{"n_experts": 32, "d_expert": 112, "d_shared_expert": 0, "activation": "geglu", "router_score": "softmax", "balance_bias": false, "init_std_router": 0.00999, "lr_router": 0.000926, "tie_embeddings": false, "lr": 0.000954, "beta1": 0.95, "grad_clip": 2.0, "train_tokens": 328700000}
Below are experts of layer 10 (counted from 0) of a mixture-of-experts language model. Rows are named router (the router's row for the expert), gate (a neuron's input weights, with its number), up (a neuron's input weights, with its number) and show model dimensions 64-127. Each number is 200 + 30 x the weight over its row's rms, rounded and kept within 0 to 999.
Before each expert's rows: "comes after" lists some tokens at least twice as common just before its tokens as in all text. This comes from a sample of Wikipedia text that the model never trained on. Tokens count by the router's weight.

# expert 9
comes after: " ", "|", " |\n", " November", " January", " September"
router,225,179,230,234,148,202,168,199,205,192,174,203,170,207,200,178,194,156,223,192,159,236,189,175,218,197,201,187,174,169,202,201,169,249,213,198,219,195,238,190,203,179,190,241,225,212,196,202,199,199,232,151,205,177,179,176,177,208,212,159,270,220,141,175
gate0,217,234,190,212,205,212,187,198,211,225,203,198,146,227,148,174,203,238,200,216,193,222,165,138,117,154,167,187,201,216,195,181,177,222,176,209,241,169,254,186,213,238,191,211,211,197,214,177,203,152,189,148,183,209,252,228,155,216,234,278,136,203,189,213
up0,210,151,205,190,194,211,166,194,163,166,213,142,225,230,234,268,202,248,170,200,176,211,205,175,206,186,272,217,159,222,247,130,194,202,217,228,212,231,175,171,195,227,204,230,191,229,177,242,172,194,228,238,170,193,210,237,139,179,209,173,200,192,227,192
gate1,217,237,232,174,194,228,139,215,180,191,171,190,164,146,222,207,137,176,217,209,168,165,234,206,233,180,233,233,165,230,219,153,205,179,188,163,141,192,224,159,224,211,233,174,236,213,141,272,251,222,189,199,240,171,162,212,155,177,143,189,190,225,186,222
up1,163,206,164,245,187,227,186,204,168,174,247,270,187,180,223,149,222,162,206,164,232,179,224,183,192,202,150,171,188,230,164,187,225,266,203,203,241,187,194,233,254,111,228,256,157,165,183,151,197,218,179,188,198,197,251,238,284,225,197,201,193,214,241,155
gate2,225,192,193,197,221,194,246,196,175,232,201,219,165,128,194,190,240,228,188,168,205,161,194,136,187,176,246,224,134,218,246,235,175,286,258,176,246,218,232,223,172,238,174,262,197,245,182,147,184,182,199,180,249,204,186,162,201,233,178,225,174,226,237,210
up2,176,178,175,162,251,189,223,182,205,193,219,204,208,228,218,239,261,244,222,223,217,240,193,208,253,174,187,271,192,177,218,233,195,189,116,178,209,223,261,194,233,179,224,184,210,217,197,217,202,260,255,216,173,185,151,214,210,204,250,152,269,214,184,243
gate3,187,172,184,212,224,195,205,141,167,161,203,164,167,202,134,191,194,201,181,160,145,215,189,259,236,210,212,191,182,262,183,226,222,172,177,188,242,145,198,180,178,142,216,245,219,235,151,204,184,179,188,289,259,141,171,204,166,173,190,245,231,217,185,218
up3,178,206,215,243,159,172,173,222,200,193,205,189,203,186,200,170,231,193,241,177,170,240,143,212,231,210,149,204,170,170,212,165,135,207,195,169,204,178,191,219,209,159,240,264,278,179,177,198,208,183,204,148,247,210,186,213,148,225,242,229,258,221,209,175
gate4,144,166,196,155,201,212,197,173,206,223,196,197,220,214,193,164,202,189,204,182,194,215,235,235,229,212,219,207,177,191,146,219,211,170,217,220,154,251,186,168,203,179,170,219,202,223,232,186,242,206,191,188,217,189,190,231,194,229,141,202,196,135,242,183
up4,208,150,214,201,209,201,166,186,162,175,171,220,176,221,216,197,222,194,217,178,196,211,218,203,190,214,217,175,189,222,180,192,226,156,109,174,212,181,197,213,202,147,274,192,211,188,196,221,218,218,190,222,193,221,180,203,218,177,266,183,257,168,192,203
gate5,168,201,213,207,182,186,177,189,151,199,188,233,174,237,255,171,254,237,226,163,162,192,173,220,225,236,180,217,226,196,219,205,193,269,190,185,215,229,235,199,219,196,184,171,224,216,248,202,186,186,224,247,201,209,192,232,176,208,176,157,223,258,173,209
up5,182,164,147,214,205,156,243,144,209,223,209,202,162,206,199,252,204,204,179,234,166,181,183,191,175,176,248,157,193,144,181,226,222,247,226,215,178,221,203,243,211,222,217,214,217,162,197,204,172,214,218,201,200,231,249,261,176,156,179,146,285,187,197,221
gate6,183,142,203,191,228,217,212,206,175,227,197,170,210,222,179,166,193,250,128,218,204,214,116,249,168,188,193,204,156,225,251,170,228,229,200,207,171,169,193,238,241,238,204,217,227,219,174,171,173,202,181,219,159,237,200,132,208,163,208,168,223,183,288,199
up6,171,189,228,194,208,198,218,181,209,263,175,267,210,185,211,223,176,160,216,213,237,224,166,259,207,189,205,187,191,206,190,169,239,223,191,223,200,198,198,180,227,219,222,155,252,188,182,184,186,219,209,214,211,222,172,156,148,221,176,170,165,185,224,184
gate7,209,187,222,199,247,248,223,216,194,177,203,182,190,135,182,237,193,239,184,187,237,221,168,197,247,193,206,117,186,175,189,196,196,221,143,199,180,208,158,245,133,211,168,167,196,196,221,233,140,180,200,270,159,218,222,221,219,134,216,181,192,122,185,208
up7,185,229,212,241,227,201,213,175,209,214,223,242,226,244,237,204,236,184,244,137,185,156,262,251,174,216,234,208,152,188,186,184,228,191,252,233,192,230,214,167,192,213,218,223,196,182,214,206,191,214,193,185,247,169,212,168,208,216,142,222,173,222,202,168
gate8,194,208,232,203,203,226,158,197,173,190,199,202,168,181,187,217,181,224,171,236,153,225,200,226,228,135,206,233,210,199,207,181,162,221,186,190,189,172,250,205,184,241,218,183,212,226,217,200,203,185,204,171,168,192,222,219,189,188,223,244,182,132,196,237
up8,183,167,268,201,216,219,236,203,192,221,197,229,177,205,157,176,194,191,259,220,159,226,192,195,233,184,192,197,244,151,158,253,173,202,184,224,171,169,205,216,148,239,174,167,209,236,234,215,218,209,236,162,272,157,217,207,188,231,215,275,218,133,190,225
gate9,199,174,227,214,196,224,195,213,265,236,221,174,203,172,133,198,212,180,191,148,175,184,184,144,194,188,180,179,187,168,273,233,215,166,190,162,197,207,194,181,236,222,197,247,140,180,216,186,199,196,212,161,157,187,210,209,193,246,268,213,258,176,176,190
up9,216,169,185,237,191,223,178,216,189,223,234,212,144,168,170,217,199,227,189,268,183,167,162,171,175,202,201,198,156,156,211,233,192,158,198,186,170,161,279,139,195,216,279,212,214,164,223,222,171,237,183,207,188,250,221,205,204,229,218,218,168,212,193,215
gate10,193,221,203,177,222,210,213,218,195,172,111,183,179,199,205,243,183,227,209,210,222,223,224,227,189,213,234,223,206,224,191,220,221,250,157,199,173,192,197,148,272,221,179,204,195,152,222,186,171,242,228,227,201,177,206,164,162,220,207,167,210,184,214,208
up10,166,191,226,165,225,263,187,185,214,195,201,217,187,218,198,217,155,153,204,197,242,167,197,217,217,227,163,159,204,274,245,181,217,194,198,206,168,186,156,188,217,208,176,188,242,185,219,181,234,224,178,262,173,194,256,214,167,228,203,193,178,192,198,200
gate11,160,222,161,206,218,222,109,168,213,188,269,227,223,213,198,204,231,158,186,184,236,230,197,163,179,202,219,267,218,192,243,199,167,149,181,216,194,209,240,220,241,224,213,175,143,168,238,156,183,190,228,242,183,183,155,135,191,228,187,244,177,220,139,194
up11,210,184,206,213,221,165,218,214,210,230,168,180,176,190,201,254,203,205,218,246,202,204,173,227,182,150,211,172,190,209,141,146,164,158,185,246,220,223,246,237,243,164,170,200,203,237,156,191,224,207,182,203,245,222,192,201,253,219,220,150,193,236,242,220
gate12,234,203,216,187,235,182,249,219,195,159,161,218,192,247,195,190,201,177,213,235,176,170,183,208,230,184,170,233,175,212,181,252,209,244,243,247,238,263,218,194,188,196,183,191,197,208,186,195,251,198,217,181,230,199,170,192,163,213,220,221,249,147,168,188
up12,149,169,205,216,230,183,243,208,201,204,157,209,191,219,203,260,193,185,205,184,171,179,153,193,260,220,178,199,194,154,209,241,168,206,205,177,195,206,166,240,189,226,186,181,238,201,185,226,210,212,219,187,185,173,207,213,175,216,161,217,192,181,181,190
gate13,291,267,158,216,216,197,186,181,203,177,253,230,249,183,190,177,181,202,198,228,191,163,193,178,166,240,194,212,207,202,193,252,181,221,253,208,228,206,205,168,232,247,212,171,189,206,153,152,161,214,245,201,188,190,145,222,179,187,227,185,157,155,233,176
up13,193,233,196,249,156,260,253,214,213,227,264,261,257,217,232,133,198,145,233,217,213,215,277,208,200,210,191,205,215,204,166,233,202,133,202,185,211,223,220,182,170,210,193,133,230,211,218,214,207,157,204,211,202,189,186,200,166,237,133,187,171,189,224,166
gate14,177,185,204,139,192,189,190,233,188,238,192,249,144,245,175,183,176,193,233,205,250,127,212,226,232,240,229,230,202,231,178,256,210,205,212,226,152,250,210,204,206,204,165,177,156,224,222,169,246,194,275,218,215,156,210,202,210,205,168,158,173,218,149,219
up14,236,197,215,169,188,181,197,154,208,187,179,168,227,191,185,197,222,184,223,210,196,112,186,206,142,245,187,167,176,211,266,233,213,165,193,168,216,227,132,213,151,221,171,201,228,181,208,194,199,192,186,189,166,224,230,164,185,153,193,257,202,205,201,204
gate15,224,237,291,219,182,189,140,192,144,218,210,220,175,172,195,217,177,156,231,209,190,182,200,200,218,188,223,232,239,207,213,153,243,224,229,186,196,185,208,149,196,187,179,155,205,268,131,173,189,244,170,206,126,216,166,199,254,173,192,173,240,240,158,206
up15,231,255,256,178,208,166,209,224,179,189,223,164,187,200,190,184,248,202,179,256,197,170,201,179,152,187,220,274,210,189,220,195,187,198,230,146,214,187,231,217,166,238,181,203,173,243,167,175,126,178,175,169,220,202,189,211,194,228,222,161,236,206,210,190
gate16,155,186,176,167,168,212,210,230,170,251,175,252,243,189,192,259,193,189,229,205,172,233,198,159,211,205,265,213,223,167,236,124,235,241,214,177,249,212,257,213,193,210,220,178,212,201,237,168,226,178,197,190,161,222,203,205,242,226,240,193,193,229,195,220
up16,181,176,212,180,180,232,197,220,225,236,191,202,182,166,178,252,209,201,200,189,218,186,199,219,249,208,220,185,207,241,199,191,217,175,170,125,218,178,209,181,250,187,221,197,130,183,227,226,186,166,186,208,128,195,224,224,181,182,156,164,182,219,199,187

# expert 16
comes after: " |", " in", " October", ")", " JPL", " July"
router,181,188,205,185,207,205,232,170,237,205,161,216,216,163,201,170,166,195,196,170,228,212,212,204,223,194,224,205,195,195,231,227,185,238,230,191,181,180,158,160,164,235,240,145,174,199,238,188,233,232,253,170,201,197,265,207,223,221,260,204,251,150,188,199
gate0,140,207,200,184,203,166,207,170,189,240,149,147,192,160,146,207,258,179,179,212,187,227,190,189,163,207,221,252,220,246,171,219,201,170,184,196,196,237,233,219,248,168,166,192,222,189,194,167,242,183,211,172,223,166,200,209,173,224,285,201,214,193,153,225
up0,203,213,243,228,163,200,218,230,223,229,187,201,211,213,177,219,174,200,168,200,233,201,170,215,190,214,142,218,142,190,180,168,236,220,194,182,216,97,199,232,204,200,211,201,191,225,203,198,208,197,172,216,203,200,191,172,171,145,223,209,168,227,250,223
gate1,206,228,173,263,188,218,188,222,201,204,203,229,228,146,183,174,196,206,180,133,197,229,219,140,159,194,204,169,181,225,227,206,209,171,162,238,248,188,168,227,203,202,217,177,250,201,187,216,215,142,189,251,161,198,248,235,216,201,197,187,198,202,190,228
up1,212,164,209,201,198,214,215,207,181,195,185,221,183,210,200,260,222,214,209,195,174,173,148,264,233,210,177,260,251,138,217,211,147,195,239,187,169,213,221,162,204,189,218,231,253,176,195,209,217,206,179,193,224,178,230,190,200,157,220,186,218,152,212,179
gate2,236,194,195,243,242,264,188,186,203,182,168,227,150,185,134,193,190,214,243,203,139,200,183,183,207,145,177,179,286,220,187,169,192,183,203,195,186,247,179,196,161,189,221,214,281,261,205,181,206,208,182,156,194,168,247,206,226,173,150,223,218,270,158,184
up2,180,260,192,232,233,200,163,179,215,166,246,148,208,205,132,177,165,205,253,200,180,193,238,229,203,119,217,176,129,220,233,204,171,176,154,212,198,184,201,199,178,172,238,169,193,216,204,239,217,186,202,263,217,175,223,203,147,234,154,252,205,207,209,157
gate3,182,164,268,206,187,221,174,154,202,183,216,189,194,190,205,223,236,154,142,209,187,236,178,147,187,215,222,211,174,168,162,216,177,249,173,224,190,218,274,188,199,140,205,192,190,202,180,233,181,220,199,192,180,189,199,211,194,240,199,225,171,196,164,255
up3,184,265,171,208,244,243,190,227,194,259,228,215,203,217,202,186,165,185,207,227,193,169,271,267,216,179,155,223,247,206,205,221,187,150,220,236,222,231,191,206,214,232,183,194,151,163,272,193,198,155,198,206,221,230,193,214,166,183,146,217,242,181,236,174
gate4,163,247,157,193,186,221,171,193,181,207,140,196,165,176,198,229,208,242,199,170,203,204,163,192,178,233,196,203,200,238,215,178,203,238,220,209,183,215,226,209,245,199,273,173,197,200,143,204,202,214,180,225,157,219,157,246,278,221,222,179,256,206,171,226
up4,254,148,160,206,192,163,183,251,227,234,194,159,235,247,150,156,179,139,146,204,186,232,243,211,186,258,207,193,173,203,182,219,142,208,191,215,200,136,158,229,214,205,167,169,216,158,212,198,220,202,217,209,253,198,212,180,174,197,230,175,160,210,189,195
gate5,180,161,221,190,228,150,158,235,174,185,223,185,222,168,163,174,172,130,195,200,141,198,216,242,188,198,197,185,201,192,217,173,274,117,183,188,191,220,204,208,246,221,180,212,223,143,193,229,178,203,204,159,219,189,228,179,167,265,137,193,217,215,162,216
up5,188,222,219,216,190,208,213,156,192,207,243,182,231,210,184,176,145,179,180,190,154,238,205,171,237,212,266,244,159,216,161,188,171,194,182,202,205,170,223,184,221,240,201,177,198,201,152,194,246,216,241,223,189,203,195,190,165,217,163,239,181,171,212,197
gate6,211,196,177,187,212,209,173,222,212,181,242,191,209,220,207,151,234,233,212,192,232,246,192,211,197,154,167,210,182,231,247,171,188,200,140,199,202,285,241,230,223,169,200,202,279,274,200,177,200,242,211,175,162,227,232,181,225,225,248,202,233,175,196,169
up6,193,230,189,210,166,180,174,225,158,225,193,192,208,218,161,150,179,211,187,204,191,186,187,168,259,191,178,226,177,221,173,177,213,191,236,168,260,145,208,188,199,216,163,186,199,209,198,171,158,168,182,241,240,185,190,229,211,229,189,277,231,194,188,190
gate7,184,190,159,197,206,177,215,188,190,196,188,215,204,208,209,260,186,221,192,177,198,183,207,153,221,212,213,226,217,187,207,196,195,193,219,184,203,207,173,186,172,120,203,234,138,212,232,164,185,228,194,196,195,220,130,209,186,228,221,223,236,231,213,194
up7,165,158,232,222,189,209,169,234,215,197,234,241,221,151,132,239,212,158,170,160,175,190,135,247,251,176,205,208,166,245,198,223,222,143,226,170,256,210,211,200,178,163,214,205,128,153,227,190,180,212,155,226,191,207,175,176,210,221,194,212,185,219,215,200
gate8,199,243,202,224,237,209,230,233,176,253,208,131,212,144,186,206,202,178,196,218,164,236,178,181,216,175,191,270,215,227,180,171,209,202,253,169,233,200,221,191,181,206,208,232,230,220,237,126,189,208,216,160,187,239,198,182,186,207,218,208,256,213,197,215
up8,217,222,218,196,159,144,256,215,193,203,194,179,175,195,174,266,238,187,198,189,190,211,229,150,225,239,219,142,175,212,180,163,175,224,197,206,152,129,189,185,263,211,232,205,174,174,221,222,214,223,215,193,201,238,216,172,159,194,253,196,211,181,208,162
gate9,253,205,121,205,153,156,200,218,183,188,200,178,206,166,163,171,210,192,232,232,219,193,206,186,97,166,216,153,193,270,160,217,219,235,190,205,176,185,189,221,167,236,179,151,193,169,180,195,203,190,211,240,242,242,206,212,196,197,186,238,203,228,256,237
up9,189,167,191,214,168,209,215,169,226,180,194,199,178,144,171,250,229,225,176,233,203,202,199,162,178,206,223,225,215,168,171,175,169,170,186,232,181,206,165,266,187,193,139,227,185,208,209,190,282,187,244,221,206,223,245,147,150,159,196,210,183,181,228,182
gate10,213,236,238,222,196,289,192,226,218,201,178,228,191,241,187,176,160,227,149,223,194,280,200,168,164,201,232,240,169,185,286,140,179,177,191,227,223,208,196,228,198,212,135,162,213,212,119,175,169,174,222,188,164,196,183,178,193,205,188,201,222,205,133,225
up10,196,266,234,214,200,225,187,194,215,192,212,241,206,198,207,141,218,215,188,137,243,205,267,160,184,207,181,193,204,261,175,193,241,148,204,221,215,240,220,211,186,204,178,201,189,199,218,135,122,149,139,178,210,224,212,205,188,210,193,157,221,211,185,204
gate11,217,189,180,174,246,215,210,214,215,279,181,149,191,256,235,187,137,207,152,202,233,208,215,183,215,225,184,194,173,241,224,186,120,243,187,185,163,231,161,211,234,189,225,245,158,221,220,175,238,208,246,180,165,167,241,200,242,214,202,208,184,129,228,211
up11,252,176,172,228,182,240,225,227,222,193,245,176,216,182,166,223,220,246,219,203,231,217,157,181,201,216,212,234,210,191,205,281,206,200,224,211,195,152,224,178,207,199,181,208,233,211,170,240,218,185,161,216,259,240,237,236,146,193,170,161,196,211,212,159
gate12,221,240,228,224,184,174,206,218,243,250,201,203,176,205,258,189,245,194,174,182,174,186,225,209,242,203,207,207,195,193,246,210,126,252,212,182,212,227,206,185,202,213,131,197,228,158,234,233,191,190,213,217,223,156,202,229,166,182,233,200,235,235,219,167
up12,229,183,158,198,188,233,225,198,214,189,180,150,223,177,207,186,165,211,203,218,243,142,209,190,266,209,213,172,241,195,221,198,221,238,232,220,168,196,238,201,187,185,191,268,133,206,206,230,233,207,236,203,189,209,178,213,225,188,224,193,177,167,207,156
gate13,191,214,190,174,211,132,220,165,183,223,189,222,188,184,247,182,206,219,237,229,195,224,158,169,158,258,151,200,205,194,194,227,179,201,190,192,173,233,212,185,212,224,180,183,179,200,234,199,221,216,242,159,194,184,146,212,217,195,205,194,169,187,200,201
up13,218,220,233,158,251,198,226,220,198,187,219,205,175,191,202,233,192,233,171,255,205,164,181,206,146,207,226,212,194,202,231,210,213,175,215,206,176,170,229,223,174,192,202,212,210,205,159,298,218,187,256,217,169,177,170,181,193,236,224,214,206,231,163,135
gate14,205,172,191,212,188,192,234,168,216,220,227,214,243,245,230,179,161,172,241,138,211,220,171,217,234,198,169,234,190,186,210,240,196,218,200,217,216,234,263,230,218,221,249,195,262,217,167,226,153,234,239,251,180,195,219,188,268,219,210,206,169,180,160,278
up14,196,203,221,238,193,218,215,189,226,169,195,215,198,198,179,172,242,198,214,244,175,155,205,190,222,264,240,176,160,203,167,178,179,183,190,237,189,180,144,206,183,203,182,171,169,179,193,201,176,218,202,149,177,179,197,220,158,160,163,196,252,205,207,128
gate15,230,187,172,166,157,202,257,192,186,221,177,246,161,199,193,164,200,234,187,169,172,173,212,232,258,175,166,191,185,177,197,165,222,187,178,199,215,189,209,172,221,220,222,190,175,188,188,228,221,218,242,225,156,167,202,193,145,133,216,215,231,173,234,205
up15,229,216,162,215,225,231,184,216,197,171,189,213,150,170,205,211,197,248,208,190,203,120,264,213,189,210,236,197,247,252,211,140,168,254,202,204,159,240,197,194,252,250,163,221,245,154,163,149,168,217,226,238,191,243,217,162,194,218,167,230,163,227,192,135
gate16,197,178,217,208,252,191,250,216,209,210,202,183,172,198,154,206,197,185,137,180,171,225,175,183,175,170,200,203,235,220,196,193,189,173,191,204,216,211,227,212,229,207,224,161,161,159,192,183,207,194,237,167,267,156,189,207,224,198,260,227,196,189,187,201
up16,152,152,169,150,250,158,188,245,213,142,275,213,197,198,238,161,213,226,156,195,203,190,189,309,136,169,139,180,234,194,235,203,205,197,166,161,170,181,206,215,170,180,240,201,188,206,201,188,205,212,209,188,219,181,202,197,229,234,149,200,206,201,190,189

# expert 22
comes after: " was", " to", " he", " and", " were", " also"
router,210,233,193,169,228,217,218,177,176,82,189,212,113,239,199,165,215,214,166,193,229,200,203,193,224,232,238,206,210,199,190,165,175,230,228,211,170,182,152,128,225,235,210,184,225,178,199,189,133,198,207,229,193,199,208,218,254,155,180,197,170,233,168,181
gate0,219,223,191,214,247,175,229,171,165,195,242,189,178,183,135,222,221,158,203,228,176,184,215,167,163,174,184,194,181,218,186,162,189,241,206,210,212,235,187,189,215,245,231,182,196,173,241,124,186,186,160,246,187,158,164,215,225,198,168,190,152,177,207,209
up0,229,203,230,210,238,186,198,277,249,233,274,194,214,176,205,182,214,158,210,162,215,191,222,189,247,193,190,205,215,262,168,185,217,200,212,208,230,221,203,215,196,209,222,158,178,234,206,171,193,193,172,264,183,143,193,177,214,155,179,212,142,172,181,221
gate1,226,168,118,182,171,210,230,249,195,193,239,240,181,176,199,229,202,216,207,141,207,220,149,210,221,223,162,241,218,252,176,156,142,192,221,168,169,230,251,206,188,202,212,157,228,226,200,196,163,211,248,258,222,197,205,187,218,188,131,149,175,189,249,213
up1,174,195,234,203,184,176,129,199,237,174,180,138,177,238,177,179,166,216,175,245,218,216,216,198,174,182,234,168,183,181,231,246,211,281,144,221,269,130,203,211,199,199,213,146,224,214,172,198,127,234,158,194,193,167,224,182,190,179,169,218,210,222,193,141
gate2,177,203,174,167,233,198,177,152,234,187,143,245,162,229,157,199,184,206,200,215,203,191,182,180,203,254,203,129,198,173,206,182,224,230,218,206,187,170,179,165,208,145,227,217,180,219,191,169,174,172,214,214,223,230,163,170,236,198,247,177,175,174,218,188
up2,198,168,189,178,196,175,149,208,168,194,157,209,231,251,204,205,180,154,193,195,159,208,208,153,182,197,299,190,208,281,134,170,206,239,130,219,192,180,207,171,207,154,215,166,181,176,163,215,158,220,152,213,218,208,189,152,202,216,139,200,188,217,198,206
gate3,152,124,194,222,223,171,144,193,208,214,109,181,234,184,170,228,190,193,195,211,203,205,170,181,177,230,182,178,170,208,204,211,245,205,163,242,173,222,223,211,175,189,230,195,200,194,154,248,233,192,129,221,243,169,179,193,197,192,219,231,215,207,202,205
up3,218,190,177,200,224,206,187,133,150,154,174,265,164,235,243,171,202,210,241,195,200,205,192,178,244,233,191,223,215,165,188,176,217,217,195,198,194,240,170,200,168,256,238,169,225,156,153,203,190,208,143,214,211,185,153,174,216,189,197,225,163,207,196,189
gate4,170,166,240,185,168,171,221,204,196,180,165,207,219,225,197,244,164,120,232,223,180,218,201,199,198,227,154,183,245,238,202,129,209,180,215,290,181,209,205,225,191,227,246,176,186,270,208,196,224,211,202,228,189,213,190,206,178,151,238,180,196,194,230,205
up4,202,249,204,210,258,218,190,237,175,154,195,181,209,183,160,222,209,237,202,172,243,181,222,197,200,201,207,239,163,196,190,203,195,253,203,195,183,149,231,128,204,214,187,224,219,170,192,205,194,133,172,175,212,208,166,225,202,193,158,179,211,204,183,180
gate5,249,264,173,237,153,233,207,239,226,210,204,202,223,191,240,131,216,138,148,174,192,209,250,217,224,146,176,220,126,213,231,132,218,190,219,222,181,233,187,214,202,212,154,212,175,194,194,207,188,187,195,188,196,142,247,240,198,228,186,193,194,209,237,174
up5,203,190,162,257,201,203,187,200,185,229,188,154,235,244,226,201,210,205,180,208,143,220,148,206,235,190,195,252,228,207,243,262,160,219,202,180,215,198,170,171,216,233,172,239,211,205,206,263,174,235,223,176,223,212,189,213,184,169,164,154,236,240,230,195
gate6,191,178,164,190,207,225,175,253,179,214,217,209,195,191,144,194,238,258,156,212,212,255,182,116,229,201,178,186,195,214,143,197,195,217,179,153,197,218,234,270,197,199,219,250,205,208,158,239,254,138,247,167,187,213,200,235,228,175,184,164,188,207,202,261
up6,198,154,201,234,167,162,235,190,235,193,262,208,235,183,190,180,197,141,246,204,201,205,188,235,132,217,172,182,269,229,249,195,231,236,221,229,212,273,190,200,162,176,213,216,172,181,173,170,252,218,169,192,193,180,187,119,199,239,211,201,253,184,167,143
gate7,184,176,199,213,215,253,204,169,214,199,237,216,157,184,221,143,191,145,210,189,249,224,193,264,221,197,180,249,215,199,178,195,203,225,215,190,174,212,177,135,208,216,204,211,165,183,194,254,184,183,207,208,178,225,165,245,242,161,177,180,183,217,153,205
up7,158,214,205,211,243,273,180,173,217,182,190,201,213,257,168,177,211,211,238,196,272,189,186,261,222,225,242,203,190,205,215,188,211,239,230,229,150,182,177,155,197,247,200,208,199,141,206,186,171,150,193,203,153,189,230,198,164,195,231,135,192,197,168,226
gate8,188,169,119,209,202,240,231,165,165,220,229,203,212,163,163,209,217,211,209,180,218,204,158,223,194,154,143,231,221,184,213,189,183,174,180,192,196,215,176,201,194,181,243,188,210,231,158,188,206,192,147,248,242,206,255,240,196,271,188,160,191,219,232,216
up8,160,210,198,234,224,167,211,222,175,223,227,214,162,187,196,200,277,246,212,198,177,223,244,145,217,204,246,218,255,185,188,199,181,194,190,204,228,158,167,218,210,205,222,226,245,198,200,171,172,169,197,162,252,210,166,241,137,187,193,229,223,223,272,212
gate9,190,189,188,149,200,157,194,252,197,231,190,208,208,232,166,211,211,215,143,179,204,232,181,149,205,218,227,247,195,195,212,210,207,206,212,238,187,182,247,188,184,203,208,213,233,189,190,222,208,202,178,165,262,210,199,238,209,177,208,236,210,181,202,256
up9,213,200,241,220,232,215,179,206,229,195,236,205,219,191,139,216,191,187,231,221,228,208,195,245,196,178,156,212,205,286,181,204,175,206,213,233,203,216,215,196,183,226,213,217,189,272,226,244,230,133,218,172,222,211,270,178,194,244,168,175,182,194,158,177
gate10,183,188,174,191,186,163,189,185,201,270,187,196,197,207,199,215,234,173,206,176,181,190,247,167,157,180,206,179,210,201,184,206,212,173,200,224,154,230,203,160,188,220,171,231,160,195,220,234,276,228,141,165,223,216,216,260,210,217,234,219,193,217,211,175
up10,209,193,205,247,156,192,173,210,234,287,193,157,230,196,211,201,192,203,170,187,180,243,178,200,172,136,197,218,213,182,233,238,209,191,196,228,201,192,192,213,179,204,196,244,200,164,221,216,217,209,228,152,201,201,207,194,158,236,239,202,220,216,228,174
gate11,161,264,167,181,234,235,158,239,232,228,235,243,208,190,222,226,196,199,215,235,269,208,198,249,214,196,171,191,167,228,200,179,212,182,234,215,202,247,215,192,191,163,212,197,211,203,173,203,215,173,188,250,165,113,192,161,226,232,198,222,137,189,158,204
up11,173,245,179,272,221,202,162,191,212,210,219,231,191,224,184,222,203,181,169,189,275,171,229,194,207,202,181,189,172,146,193,165,205,215,213,223,174,258,150,176,148,204,232,214,161,176,204,197,184,153,212,230,190,162,237,162,183,204,150,199,152,187,185,186
gate12,214,154,208,160,239,189,179,207,160,178,169,177,224,227,249,231,180,252,204,237,181,250,153,138,209,206,232,206,190,193,234,219,198,220,203,227,255,240,191,201,267,216,197,202,204,208,147,246,194,199,275,169,129,160,233,172,243,209,184,220,212,202,223,179
up12,185,194,179,228,152,203,157,165,189,201,178,156,166,149,181,259,167,212,196,178,226,229,185,199,268,162,203,197,178,208,200,203,167,225,191,262,219,262,198,174,240,210,230,209,188,196,191,193,178,195,191,193,191,223,195,143,236,196,201,199,186,235,177,194
gate13,211,227,199,174,199,211,233,181,195,248,181,200,218,236,202,207,218,175,207,193,274,170,229,207,230,220,202,157,183,197,174,157,222,224,246,192,207,274,166,198,147,235,231,180,256,199,192,186,211,203,185,188,218,225,209,198,224,229,200,230,187,175,209,187
up13,166,144,168,218,137,201,221,219,138,204,213,193,251,240,167,249,208,212,219,177,238,213,161,175,199,218,164,219,182,180,253,217,221,152,204,143,184,166,209,196,154,195,187,208,167,234,255,221,195,206,208,215,171,218,196,212,162,202,191,222,172,210,196,178
gate14,228,172,198,195,231,196,184,167,227,211,242,209,170,247,211,220,191,271,243,167,225,208,244,204,200,179,221,193,226,204,210,185,242,238,262,181,186,186,202,233,195,136,220,257,152,207,256,191,196,215,248,157,160,193,150,197,240,173,234,226,235,167,223,185
up14,250,186,215,178,218,156,188,199,172,170,233,179,173,170,215,205,209,178,99,188,207,174,166,199,168,206,221,234,179,201,208,222,139,234,234,231,181,191,247,162,225,238,224,176,177,207,212,136,198,187,184,207,215,274,205,206,242,183,212,208,136,238,191,226
gate15,188,191,176,215,217,184,213,218,162,204,181,219,199,249,234,194,174,180,225,226,228,135,215,200,207,183,214,151,237,262,238,180,175,188,210,245,211,207,238,195,185,183,265,247,186,204,150,238,194,159,158,246,187,223,185,140,174,218,208,209,185,225,202,200
up15,222,219,190,172,203,178,204,182,166,165,205,260,181,238,266,162,168,162,205,162,241,191,210,163,212,218,207,143,185,220,197,254,176,196,238,256,222,228,200,171,163,152,250,226,207,217,177,201,136,117,188,203,212,261,198,195,165,161,181,226,209,189,233,180
gate16,244,167,170,139,154,167,212,172,208,219,213,239,203,165,190,209,207,245,178,255,132,167,171,231,222,226,216,209,184,190,206,147,250,231,231,188,169,222,248,185,163,222,212,208,248,209,168,175,193,193,212,206,214,199,239,162,199,189,178,182,248,213,197,198
up16,183,193,272,236,243,212,179,205,239,167,196,146,184,221,181,260,193,208,197,200,191,188,151,232,186,209,208,178,204,233,268,234,143,250,209,219,221,209,181,188,234,163,191,175,178,232,239,220,180,196,169,173,188,168,153,273,174,219,223,191,212,148,192,211